From a checkpoint of a small mixture-of-experts model trained on Wikipedia: 17.5M parameters, 423M tokens.
Below are experts of layer 3 (counted from 0) of a mixture-of-experts language model. Rows are named router (the router's row for the expert), gate (a neuron's input weights, with its number), up (a neuron's input weights, with its number), down (a neuron's output weights, with its number) and show model dimensions 64-127. Each number is 128 + 24 x the weight over its row's rms, rounded and kept within 0 to 255. Numbers have three digits each.
After each expert's rows: a language model's description of what the expert responds to. This comes from a sample of Wikipedia text that the model never trained on.

# expert 24
router:106128109149156096159092097099139155100158159100126098143097159091160148103132118125108100098150136107119099154157150161154146099158102159134124096129096148137132093136160099159130155144102146
gate0:105135145130161159140082156143130140082115148102114161142113162124154107138160156140116140127152128115109137111142119132116079129109101102147120118127187149116081153152104101148145122145131120
up0:108165150106138153133153135151135179154127108138133162127162128100160132106106135114128117086123143094098131128169159144127090107109171130143166117122125150114145132148071170109139073144122119
down0:112149164105117108118113124113143107094121166141138154067173142152102104166182188141139105127095131128129154169106137154139114138118131116156088147109142107112160107069123131131147127152143149
Word endings, cuneiform signs

# expert 4
router:106114153144163108147101100141139162119142139096096090100107106116178135116105124145094099132115162133158137143166119157142128119121083129098124113155085185136128062148160140172123151105107125
gate0:121117116094148145162107122117163138114144152138105128159121138145101097166150119079124066157107102115096200126154143148156113106169103131121104067110115096100117150158104099145132187115074150
up0:075126129127163139118121136132145079123097146144104163167149179135111118176112109113130081151122095124097156102120146111143125120185105184144111111089135100088130131149123107099140160108079151
down0:146094156127115173121160134133124109172137112140101141165121117186104112141097146148122110171097137081151161092103115123142123180119107123111141116109110124120137137118127136125108101103083134
Closing brackets, punctuation

# expert 37
router:106134111151156097157096094101137152093158159098128095141098159092159150103135120122111095097148136104119095156156152160158151102157096158134123097130094145138131096131156100161133154141102142
gate0:083096114118130127103138123111108161155133144140112153087096149138112130113117143141122139175159159139111119148140171143133119117131139125103091113055094146136148119136168132148136091116106084
up0:135113109128109112146115159118147138114149112137172122142121123105154077117125101157158079118175116086111155109115134155130168130127183122136134111113126127120145140128157132124114150150158161
down0:103130082178145120125111160122107132167143100077116076155107116140130067096136122144117113118099108130114134128129115159120133140092132160062093078156121138128137147107103133118141134083152086
Word pieces in name lists

# expert 48
router:105134107152156097157096093095138152092158156097127096144097158092155150104133119124112095096152135105120100155158153158159149100160098156133123098130095147138129093132158102161129153142104141
gate1:094121158126122094090117095151152177164124141099117123114125138142109148117130116106119088133152185153159151167152122151144107119131125135145148103147097154126174122125137149103090167127129112
up1:105109143124149159119123133089162146125076143134168128111143147113153149135173112102128099147114149101160096134101095117149130118134112153125192149111134105114137137087119139089107106144110109
down1:129147144144101141108080138142118140116155126132124119134093117140125074121122169142147103141138148163164167101124114141095182135110177136151102107150134115123121127132171107151162141136164122
Labor, or, De- names

# expert 31
router:132114131152132085179127098119105158099121162084129128149109139097185163093137151129117106132150107112119126186174168166141125099154101158146098096122103124134111108103148102120103125140093122
gate0:108111143127135126095161141104137088126089127134116148143126146187149130130135111154116131152133129098105145117118091107122157119113153153147120118127085107098135138172094152118113153118101088
up0:130113161143130126160111112141113160172108122168117120115097146082143104153136135099113139125145127109138164098118137159103136175133138101154129125099178140147138160100141110151124144150143158
down0:155100102166157140137109139153165121118111096149151129142103138125132130141103176124134101133106117149123115107124114156151117152128114146197178127163122143115142155123107119182135168120108149
Definite article and determiners

# expert 42
router:103132109150160095157102100105139156094158165102131095139095158093163145102130119130116094097148139109120097154159150161152158100156096163129129093126096147136132096129158103154131150145099146
gate0:112084120163123141115087108105147095142147126142144120122127159184177140103144146153138104112126141140135140145145129148137109118135088124148158128115145182128116136127122120095124160167127103
up0:154152117106116123114142160123166130145102157134117098142130134140162114117117112169161091115114149161131124119154151121118124107087148073111107170136105089163117115138122135125152175167130132
down0:119103146109102127173186095119122104115149152117149161077111093142132098112097135142111141106127109123120168173143096127112158132137121093152155152115112157133188171120134136121122084087132134
Compass directions, rights

# expert 18
router:146115106124133116139098131139096183106150167092160118104126110126134170090114091136155093096140173121112112136145119169146127088178091164147118133159097139125129125137181096138093148145078156
gate0:138118115124124083163133126142178129150135181150135136116130077085114108147142145119127134145123156139132124121131132117107123152114101183128123104131168131146131129107166155111161147168103116
up0:138133079149137133122144136090157125119120140066143138148138111105141108154112175138134139132142143145115137158077160066093115165133148111118126137189115140127147115112120112123117146144107131
down0:134126116127126156131168115167088141099091136118137120127128114155105137141099138114178122191145171181086113151124103115140123133166132129144145174163124161115140101156111149176165135153114141
Mid-word syllable pieces

# expert 63
router:118108102172146093141111102128174162091167143100114119139106135119153105099151123161095122112143158137118092165153146143139113111154121181109160117135121153098114121118150119104148161101145115
gate0:135118122125136148120102123139117115168099108090135174113115137102153118146126101154104157097114132093108149152082138146135145112163149125126108154092116087128140120151154138131123119157109108
up0:126120082146134099117075164190164113114123110114125103183122097129077131114114135168137133096119172136142159110103103181147122146132147135160151140098120136149152147147137111128133104125178129
down0:155144139128117121100129134147133123081166130126137120157131108150137125123152090076093135126135123146158149138082108133103053160089127113114167128114129125133129129130124116092096158129133121
Common English word stems

# expert 45
router:108134114150164097156099095099141153094161159099126097137100160093160151104134118125112097099152141106120102155156149158157150101160096159132124095129095146136131095127159105160129152141102144
gate3:099138143121163110143146086111167089143119134160145117127149160168184129115126134110117069128132088121115171105125103097094163121171113141097146093084144148105116094155117141165169144127086138
up3:131146145104127108092162111148108199125148123133123135128124119123138089127162132150133118171165129130172163154115126139157142111098111133145103121122108110107168152134130060104100127083172126
down3:099118085168110136181160155134137123164169098122138108114152121139106149131121099145167132112103103085119152099118095129121145129111099130096124126156120176110167142153133101135082119131143140
Table cell and date openers

# expert 16
router:117120122160153136144095141097115136094157141109128130131124115118162109116137159129093126103153146117153108126146150144173142081138107107153134126134114180141129131127146078142131140092128146
gate8:121135167103152139106140106141157144168151105150123081132146156131113122155175115127112081117123109138145113122165122118127170144124101111121134107108131127133114141117102158129139142102168156
up8:122143122145150081110116168133103119121147150154151116139131122158125145141109102178138106131085108136135109146144148125143074125113087094131117097133130105107121143174117076164096150078153125
down8:116100086142158096143149138105133123113119123148119152134114121120147120111100118162159102107095105160130137105165126145155115124108161144100118154119116108082091147135108068117130165143126160
Noun-ending word pieces

# expert 33
router:105132110149159091160093097097138152093158161099126096144097159094157147105133119124109095092150136109119098155158153157156150100159094160136122095128097146139127095125155101159130153138101144
gate8:146114155152166106112131106138136146133156142158134130151121130131156129109162117109085105157147124161120108103128094165149128100124113084112154135138110164109082105120096110141111103134143104
up8:136102130138142120128128169099126138075115099127151125069126103111142148114148100152161149138139112131130116144142126105161118126080093116117168107147121137159125134149113099152085147126090138
down8:111149111128151116108132107107121150153165070135171134134100152110135135148112097123122083161099156114139172156138147144111174121113159106165150156093145158109120137143177146099144129191108139
Miscellaneous word fragments

# expert 14
router:138154115118146116117091122109143189106153189122138120121109125094129131129109110116133085088145138123096098134193129189102145122162101168125139114122109116126156133109121140136163169136118127
gate0:124134136176127168140080126115116123126169149151117125168161096103108119162113110097137096085140150152150136141146185109107121134168096118143130070113146106132131145062140108097145088164154132
up0:124097125136104190134144139131087113147147123154165114120101118192153117173151098130130131134114121120138153141117137154138105106147144138118079123169155139109122107141102111106078163050141121
down0:101109128152152099111113152103152119129118154131160158135097118137112105097131124102146124137114132141158089149155147109169172128104146110095106171108128088088122132077178121183135133100126131
Mid-name vowel syllables

# expert 6
router:106131114148156093156093097101137156094159163096127097142100160091157149103133121126112095098149137108120099156156154161156147096158099158136124095132093146138128091133158099159132153143102144
gate0:158175172138096093152160154130121158122104121122125156102102153079180117164111147149090141118156115087107155105130128122149113118089109093181114143125118115131140148125127147133124146140140095
up0:137089147115117142097114175133130149127148143138144120128130116108115193136108121175106176098123128100118126094097106119175139143133118098086152146142117117114118108104110113153158114097130164
down0:140123144114105146089123134133165096152121173146114171078124127160095108118123137124154155164129112106123168114121098115142128138087125093136124061125154132163146099128083120163118092173149105
Line breaks in infoboxes

# expert 1
router:105133117149160097159099094099137155095158161102126095141098160095163148099133121122111096096148135105119096157154152159154150097159099160135123095128095146138131094135158099162130152142102145
gate1:137084090145123131149088098147145131109113180114140118125093150097108132150089130096147132126096145111165153115110117155143143126077108159058138130099151097099138124134070124099142091147131149
up1:112122148154111138153115130140150136134196135160112101150099122120112140138105130129138136178100119135140119109121083110115121102139157183154130120141118115133113137154127118131139135104135158
down1:113158146153083139113167102139109159123130115110099152122097110148123136177138133134156160171120133134133097171122121127127144146146111151122129074112150184097116153137125165120126094152126143
Line breaks in result tables

# expert 12
router:107133113149157096160094094099138155094159158098130097142095159095157148101136122122111095096151139106118096157155151158155144100159100157138122095131092146140127093129158101161132153139103144
gate0:143126126095107107140125102140112171114113154157110096130112125144112066117127132082131142129141071137111155131116135155114142122151123112147152127050125122102125106100160135105142133190114130
up0:149153142162096169107140125100103128121168132163102118135136164110157093136129097130149150100141153120117134153111175107121122127118070113101125108157151138152108105071144167127087128150104124
down0:133161119117098103150107148133146125127117145119178115111146123131126133145123137134115134135115111126143154110194098157127117127158166148125066187103134089126098149167110120168177128110142121
Time words, sentence ends

# expert 32
router:090119153124125108160122103103125135125125191116114085112115158108145138132127143130123125124175122125104121158171140137144127106124084177105109121139110146132157118115162123133131127114091178
gate3:147091138098123102102146133131137127115142119146153123070132157114108114098112126150153122145117141157089084113149096132112140117109128159104141132139193139097143133143080113132143134098156088
up3:127109110147150138135151125156146114100134096155147161138095140115132120136121133114131140123125127128154121104127113124115135131167156138137128147143122128149150148130098096130151135089091096
down3:111128171149116083169130108104127154125117149162112109088107101115103088149129152135157159147094118099112170119163116124166091133149102162130120143111122120139125154072145111116138154176143110
Verb participle endings

# expert 49
router:103134112149158097161097093098141152094160160099129098145098159094157153103136121123110094096151140103120097154157153158156149099159098159134123096128094146139127096127156101159131152141101143
gate0:128131116112120107167116080086090129193096122152161152099149122138146136125129090102129110090125157124133149105178132159121132108178135106120151170087121116138131092074131165129121097142141154
up0:140107079105101102118096124093108137107099159091138180123143121091125087114083144140125145088131153137115152109146106121149116122139126147101136133103111082105118111129096128121167163089097094
down0:124114145123159110147119104180086107120110072133150125160163118123119126140128115117108152132140137098123137157141169143127152088122126150138138139141049121133134139124114163155113122120121151
Verb stems and function words

# expert 3
router:085140124147145092144092122115139143112124162140124105127090150125142136139144156148135082124134137124091121184155111165152166120125098127162143095162130110112122110140141140125137144116118098
gate0:108166134130126093164178118088152129141109114140115141133124106144140109101129128105147058128139088132072117121138131178106128132108125121146120177133134105124157113113101133149125136142105112
up0:135121139112102102110115135149142072168132111132141171129114082090112136141140088143109144109104125087092156148116150145124129135138091139124123140115135096108142128116171147152101186147097107
down0:142108141091057157089109068113092164110112137121123117170113097118175116104135143100096114152116112142100146148127145141134158120139121123108116130075129104148110138090143108151126079177126131
Line-start list and header markers

# expert 30
router:106132110151160095157096095098140152097160159101126096142098159092160147103134117125109096097154136107119096155156154158157151097157097157134124095132096145138130095131157102157132154142102142
gate8:111088136146139154131115124097131120112114142161117121148163110130140108118135162144105110126134137125157195169135159141098181145167088121128122115141171137123123158144183149114060113143156131
up8:147116148104181123133103102126107116146117182057134140106113118120123126202112127136156118149090169107142093115117105165167127121096143125133132153140113116140111142142090167129133153162112116
down8:078139067142142146105136101161125104142132096134173088192094093131141151120128095112146129113136139124130107169162136082130131117151133096178095137135157114122113129077114118088125091150108118
et al, election tables

# expert 13
router:105134110148161096159095094102138155093160161099127098146098159091158148104136118126110097097145137107121100157157154160155148100156096159131124094131094147137130095130157100159130154141100145
gate1:063119117123169133113098116177111143145170110135179146146134161110158129124129138121106159106110131082104110107163164113127136121118139138143115104172151142136120112146157162132157156140102111
up1:107123101089126127115124129122125069142163111117117134141130156109136179119117106116166186092128160089094119111151174114102116087165104136147100094131119144114067128142122165126145145170117123
down1:106152104096122118098156128112113114126168089158054130136136113141100141134112166090126135113123155136133147137167117123108132202106126147118125082139141104104139149090113112078129097113116144
Mid-word pieces after articles